Experts of a small language model.
Size: width 128, vocabulary 9570.
Experts: 64 experts in each of 8 layers, 4 picks a token.
Training: a variant of SOAP for the experts, 243M tokens, 7416 steps.
Below are experts of layer 4 (counted from 0) of a mixture-of-experts language model. Rows are named router (the router's row for the expert), up (a neuron's input weights, with its number), down (a neuron's output weights, with its number) and show model dimensions 0-127. Each number is 128 + 24 x the weight over its row's rms, rounded and kept within 0 to 255. Numbers have three digits each.
After each expert's rows: a language model's description of what the expert responds to. This comes from a sample of Wikipedia text that the model never trained on.

# expert 15
router:104167115142117081147140150121119152144152107118126143157109122092093127148138116127089134148086118134152088162081113096140146153143156141151117126111134138138116177126143140102111106173094107124117124123099154093144135133141096149188134152126137152098126129141134133062141123143095152130139134108074126164145102087144096107089147108091141141096130164122161115156169143137146109169122
up0:130117119154152170116129130128142143108116109128126110111109146152094145129148136103184129103136121148101144163072157166124119118141109116158148118119144181133134108142164139152176157089122116105072148090110107098094169068143141105131116154150123127143124151128062104093116152146157117168129150098126150145131135069115120106144116106125105161117122141159151126094123094107134129135135
down0:119152120097098143156100128139152110169115126093120115122182161117116103132133157182128145112106150079164132125103123163100159140145113150109160149144149100137117157109099101150116115165135168138120131078136136162091108132147090116159124108128121165111132113144121140173134141138105139161153058141130137121127105139147143117117160144158122134121147120137151133103106107160069086159161
Name-initial capitals

# expert 7
router:179142116150118122125138129136109113108147083113142124112162129146120091140102160161124095149126159152131142141112176090136122105089126149099119150131145142151150123160126110077112074174125175143143151145121107089106140079125147120145125147089127135140120097073155112144126122124159145153148120112149127082088144140144057127177116125150127121125112149143117115159148152147088133113117
up0:131133122131117148113126083131132148117138112118155149203136116145128106152091196138107154172142109171115153129144181099131119147120090137134166110112120152142114125114137112092100112143076137111107118096136103126125140126150153143127141142107107097128140115142167158139099138109123093140170098120102136115166113129150144108143160169096158117121087164123118148139120161171155180124108
down0:103162147134145181118151142137116141145122146155166095108121123139133128101125114168156117127099114148122212129122086137120135100118152156187108135113144113138133118126091122144126157092113134132129117148117149108166136091129144172069132090121096093147092108084133150128118137113104092138142091145074143121131151144139099105137130099143144139131099108116142124073097131102108113162127
Event and career nouns

# expert 60
router:106156118151121162150086098126093156130104118146107112113126142091086132167104130110157137148159130117138090122130152100138129136163099096112181154120126103156158115129111103159096089120155126115101112147141149180125116094126132145142144135092131103123189113130114113141055105130108149151108153139102113161115139068161103177145120106142106141116132150155136151132134133139085136144118
up5:171151141115101140107134114116157168079140123161135129090123142137157128099160153130149132139179097112146096147094119147142127144084136181185112078110110147164133106174106136140157154117141118142113121089137115132153153092151137158138148135157186104121109104112147132127118092139144096107129121168135106111125089130103090124130136112105121145134129125165138145096123114122084154137174
down5:135101107116126137164133179100113123134082138094169140125099120107119161172131090116120137129109133136085139134148149135123127105171113063138148159138118144136151136109174111154121074108130157154129119145127165080098122140115139132122122109071095144104138138166111151145150071163121115110154087109156137145127135126182154146105103151147140152124137139110126083140119132118156111111111
Prepositions linking to verbs

# expert 5
router:191130095131161080159095143171133144133147121153157150139108133116096090127147143167106119128119078143144121158112110112129116146122134155106125179118108156129157151116160108103121129095070095128134137126123132099117158112141130139146143142091156165137091124136129107133152144132096103096149172138144133135155099093135062105105133108131100165116121148136144113178105087140115105135146
up1:149136183106150135154115139086155110132151149144145105100149144170147159166116152177133077150139128100144072115138089151104127117119106132127084107160113107132145131141085153114135134131121125118212105165128117094118145118125133103107117120164149060123136153137096121106136124126156144135137115131105162108130107099169108179123134135117132107137150136100108100137130146125108165132122
down1:129089145113118071102139145102154160148173111116119133136133098115099130135132135154135124131125143150084085135192166061130124127102139155114100086123132134157175137114134144081107119137137109138065158144135144145108138166100173144094113150132123155110138124135114129127108138116138142114090109109122179119151143123135121101157135095131071113090124141136151087116126139149134146160113
Surname first pieces

# expert 54
router:097134129130110141150101158130122140129127117125130147148099113113100152177132095093161100126141138139142095158122154081117127105155095128162170130073138100138171097182125085132126131108094158124116086134151147124099110096147149142145141138079108098130164118149102112131086116132153126149120139159158106141095104100160094172162144112154105162108109133157118162113138137141121160145102
up6:104116110127141135149146132147122121129113094081081106164131122095151150143102128130155147170178120162089131130163169140100093129098112146135069117120157097104131161128145140081117107117136134052146107160125153107130123146124097164130131108131103150139132169114131105130128149108135139103138178148136114111100125139162119145108087156158115118136103130097127133141171127113101100152176
down6:140120141140147165112152099123114129115146099139155151135129132126111111113094123136117164126123218095147132143133102089146134184132129117129150123116129126116120123073132110137169142155162141151114122103162076178120133094158131066111084095144132098114128103113091149145126118142135112133135118137146145122170139094179179128130095125132141120128127100148134118130127079114119171160116
Phrase-opening prepositions

# expert 0
router:113152093132110148133124157120094154124111131103115184085159154129104140159110156144125080152169108146075131129142099089106151139172120107124159155116109139116102122163122128109139142112146119179125100127144163187142103100107149151127069094142104087098167109140171142132152121117092117134133134120126093133146108123125126115108095138094158114125140125120137143102110141140150129121183
up8:162094140119114118107110111120097155121097070078111133164139179126150116133099131136123117146114118125108121147131102150138124089142121120149141073082115105141137147084107127147111073162109133173115084108129162145105161113146120103156100108141149119106138118091158131134090120124104141105140103173123128129141100072121141105122091143150107155117111108110149091140178126123133151169125
down8:133137136133134085110120124101151088164140085140149115169126158115150135113146079114142077137094097105109118096099151158149140085129131096145084103143128090150134132142122167157121122117140146123142145117130114125150156144105142073121155139137089122104115111126138124188141123106126082124177120139135115131116150098119144152118146116131087122114134155118145052058128115131129134133155
Section and sentence breaks

# expert 13
router:124092163158113118120161153159107116141148118118139160121144139087131074172122166163083132162148139130140102134083179092117101156111104141117120130113120130151123185116159094098129135141132105111111122135106146110151152143098089116166122137150094153141118141107131109104127152172133110139161120151135099134094139072165073100103129125094159116108125119145137131160141161113129100127138
up1:154138143125126131114145123083067135162112125098120105132121171143132136074086145074126119148130105118102124118123119085116158154118091079110123140159146121148149149142100126123106127126161107139135181142109171117145090085143159086150149132157129141106135153158104131150139176093110142155093128138143154121075128148190126141119117137141096128112102152155130154119145108119150122108113
down1:106158125126165136163138128089139171160119127107115133127097144148127127128121135094125119146150132132086130116101151137125135127142145079118129111101128111136140138129144103124150131119145101111046160134118156128126121119096151108105086094155132161119119170144125128128147122190116169140169138117134126075115130121137119077076121111118169134159134102189106068127114136155164136093135
Proper-name first pieces

# expert 39
router:113131100093110148132168142121085143139116114121126185085157134119128157157140159117100114142108104159082139102146089116121125105149144143110160155127116129116118128118142142090160119090144116159145158131168160134166113166083155104128113128126103072146174100172171098137153134106100113111124098123126116131107104099136147146118125120117143129165154121126174118124121135149141113083186
up7:118133095153118095128117162114112102137136122127145135085132153137120170132081127082113117105108110119082105133110089111114139196188111154102114113145143154127132186178153103163130148119119137120135136110101113112106140121115126141179099120142137113189166133082112104117131130120181130140096098147105121155144127156109118105166112152165123150151105110136144168146131131120120113120120
down7:110096156130154107111134127139096116120125161163144148134147092088149062109144162148138155102078138142106131159139154161140119063107127135126125153134113110093127147095152111106156112135122116120146119171156135088164116155087119170111092126129150086075121158150159147115152109101124125141128142128144111143151138148100142117125158116135177104129150118153111135159136111104120179122166
Line-start list markers

# expert 32
router:113124139098158143149109137111082136152109113114138181140166126142105160126163157162059121119084161120158158132135145105135120151129130149170118147137113122130134101145141110067145130124109161152135138150135150100161134160142143095149104131119122116138120115145144163139085108102113109138121111138147113134154143059100110167103151120140127113165153142101188084156112112135114158122148
up5:103079114104096166122123104115110130105148165122138113123107146101138128140115122137173137104180146103157123169119163103059106110137152128136147189137133136099133125164121124136102140125133103099168100112143133170134131106095103125175130124139130100134134125124107139129092091128087094141165134140107106106109136127130129131116104114145131141112095160120143167144187097101129173169097
down5:143137124087145104154132115101106167110155150096085107106126138173132114108100129091117163141141154102123123103138111165153145134141067152119101056121108108168120113138103140176176126125132129138177177143120132077123131128109139103105125139120136130145123111143122136131149169099145151129141117095171151130106112096104126148109149113125145131112085163146162090164124139145129104105156
Table cell separators

# expert 61
router:157133112146111140135101158152106136105121128162141098119168142143126122141108171116085140147133142145087145114132155127114158153123116139119139144152085100130115144122105065139132129117159167110144084112150135147126104100093115162177098132161105117139093121159170135145144120094079100143119098139157100105122116082116144155120105121098169138170122099167115127120099067111108122145152
up8:121134135101132118155168107154183148133132096081167076153151146170125131163137107132118119113099147161149113155136126131140173179158124101101130125118111142141122115130121140090214160144132106127135111145146127123124152126116115158144108117122144147113143141131113083128137094149144117090164133146139153108145140097111114143135115129180122125149081153131136132104085141113124141168066
down8:153134143141143135102125132110102098121110145144148182152105094106122128082144099094122121114144137118087155156109144126154105099091137145179123102149145107143166119113123113119089118156096154142096120084124122107098121124159107143116152129102113124091120140084118152117103177160115140148102143092092144147165115125125157169140146168086118123120159108174129111128175165119143106114169
Line breaks and boundaries

# expert 59
router:116077151131153096142161128123121054120104146110132127093173136146131101119135173117100087138138157101122125147133130065114140123069115171128158133112059126151111142125194132114118138119115128119122138149123115136152134160137136109122146134118112148152123116101100131137098124142178107128163124117143097130147133113122105145100156162143166116120108105144195137121146128147131093126102
up0:153126115089135148149125089082135154161106101160149111147111136172124153146132147141148102143114103123147095080116142159104116106134129106109130133105138115106144129114124139092106091131144130103144165128065143124131126131161133124168130101124104084118099142099100109080114139124100084096137099171154131109198118161178108122148134150103120109131126120082095104110155109155120123123153
down0:159160077097150128124117086135107108114165118138097120088093152123115116152143169111145118085126122092097140078140118145153144115089160107109117066124155099149121081154140098102136164142152100177112137132152097120108087101104135137145130135146118138121123132136113133131141142104153163092144141126142134114146097130129126161173098107129126136127132124146139152135098132118183155098184
Year first digits

# expert 48
router:134138127193119154126147138115092151125172117087144090088128135133114132140135081101127140152133131096138117162119149097109144129162152089163130108059141150100138144105141154147108114167126146136134144139125066112166131099128135121141120101156147143137123126135110140100122114198169158133092128127089110112135102136132118128119119144108112155102125128190126105127108145113151099089092
up0:124103136112155136117105185124137136123132107123125111105094148151139104100103128130084128164119082132087146104096143104090144133140119169104100183154095166130125110093145154168125110147119196100189107105148109131144093121156162147125093136145149129159088135151126149108127152114144151105125121106153127113134148143153100125153170165111123096111111140129141135118162112153154155148137
down0:106112114156148133123112110109150096116126153091137059105140117080120124147197153122110080167159097148124118139153160143162119119127141111149134136132106155146076152121130140144119106133157168132108127153161171118091133116133078129132125128141150110194145104129147153102122124138124108110125140112139135120118083145139106118133107134077172075154139139133111131099103136111114163153147
Numbers and quantity words

# expert 11
router:136178130142140111134188123131144116127135118152113163147111148116125074169124176134165121146125140097147105142064165109121118134106156119122106162112125149155102112130141112137140071129149129132116169110129088112131086154119152097112098159155152073105089127129137169132118097153141131139155132149083137126091152146105129136164117083097132130116142128103131106133099111144123117091163
up0:158079167101112132128133109093149121110111112099128083170088086091132107125173114120137145113122140146118168112194119080086146120133139135102151117083104085119131133103137136137100153122155128112170154100176147125102123125119155101127149106132137134123142120095138148127150111156130137129141106107129161120118161137149176178106178124169096138120145122133105136163128107114105117117104
down0:105169101081145146155102104122118169169157114155119126133085138164107113109128113111088144048129123109059129160137144127135139098130113133139136138141163138117108157165125121124120120113113097102140114121098171181111160118139111081126124155111116149133113114124098081117137088121143135142102134157137082145120117125163095136139111149112148141158130117182097111095130119128128099121126
Institutional name nouns

# expert 34
router:132135085112116105125141124130115153135129151135128173141104140100168117119140156144137144112086122110133108136135090147122156159147159098096130128139129155110129117088138124132110098130106112131112152120111075105147093154142142138166145172067146114120133126160133166101170117144110153107175136144086123133093100144126107149152165120103104172123102177083135108120166081140123098163163
up1:128156116178120149134102096115156140109133153098088082131142107130104147110139116169121130129132141121152127121139167097115096100175106149130131122080142117141147144118151064138105155071139117118153161148123102123123146136162169118134128099119114107135107119123143182100099114158152151117101104156118181143104144137159131150140142116165142146105103158119136129155141115161125201108143
down1:113134129099161100141105143159078105163111120101118158094113132122152101139128130105091130144122129110082122142139093126085120131113139118119130093143157162104154164140125142141151096155109131119103120136130151151116152170109092117193133118114119141127153164099129147146116123093122155130150143147160061145133154066063141130125180161125148128111143127122095143119144118121134106139080
Personal name endings

# expert 49
router:106128129099117118169094154161143151089113149108136149131112104099088125127111135142155096147120116117132098127144150120130127096151129082119173137080144110161171114107112108138152145124159146096114138154141149131090077092140133140126130146102143116105200111129127123140058106140160143130129107159126140137107095069163126178166147104140101122137152111127147152123093131146131130148106
up6:100156143168116153152133144169124110163103115151148126149175104108155134067116093124127121097120142141146153087116179148137157112156085122157142133136101145164119129174081116088143100155106096182144122141123095136120113170175120143137123106092144132126099090164117121131140102156120145121143111141119151113129097140108170131115098141167148153110154123093129104106110117103127115121143
down6:115117137163127101118087100107126164070130148157087106112115138169123142121156116145139139135119103109124150153097107102128158161114135157163118102170137113133133141075116113114143085120109183097164099100160144178116129144067114110147165160117112106108118172113124106147151123110112116169138157130108099127118151145131129129147159138113120135119097080133146153077136137162127131113123
Prepositions and linking verbs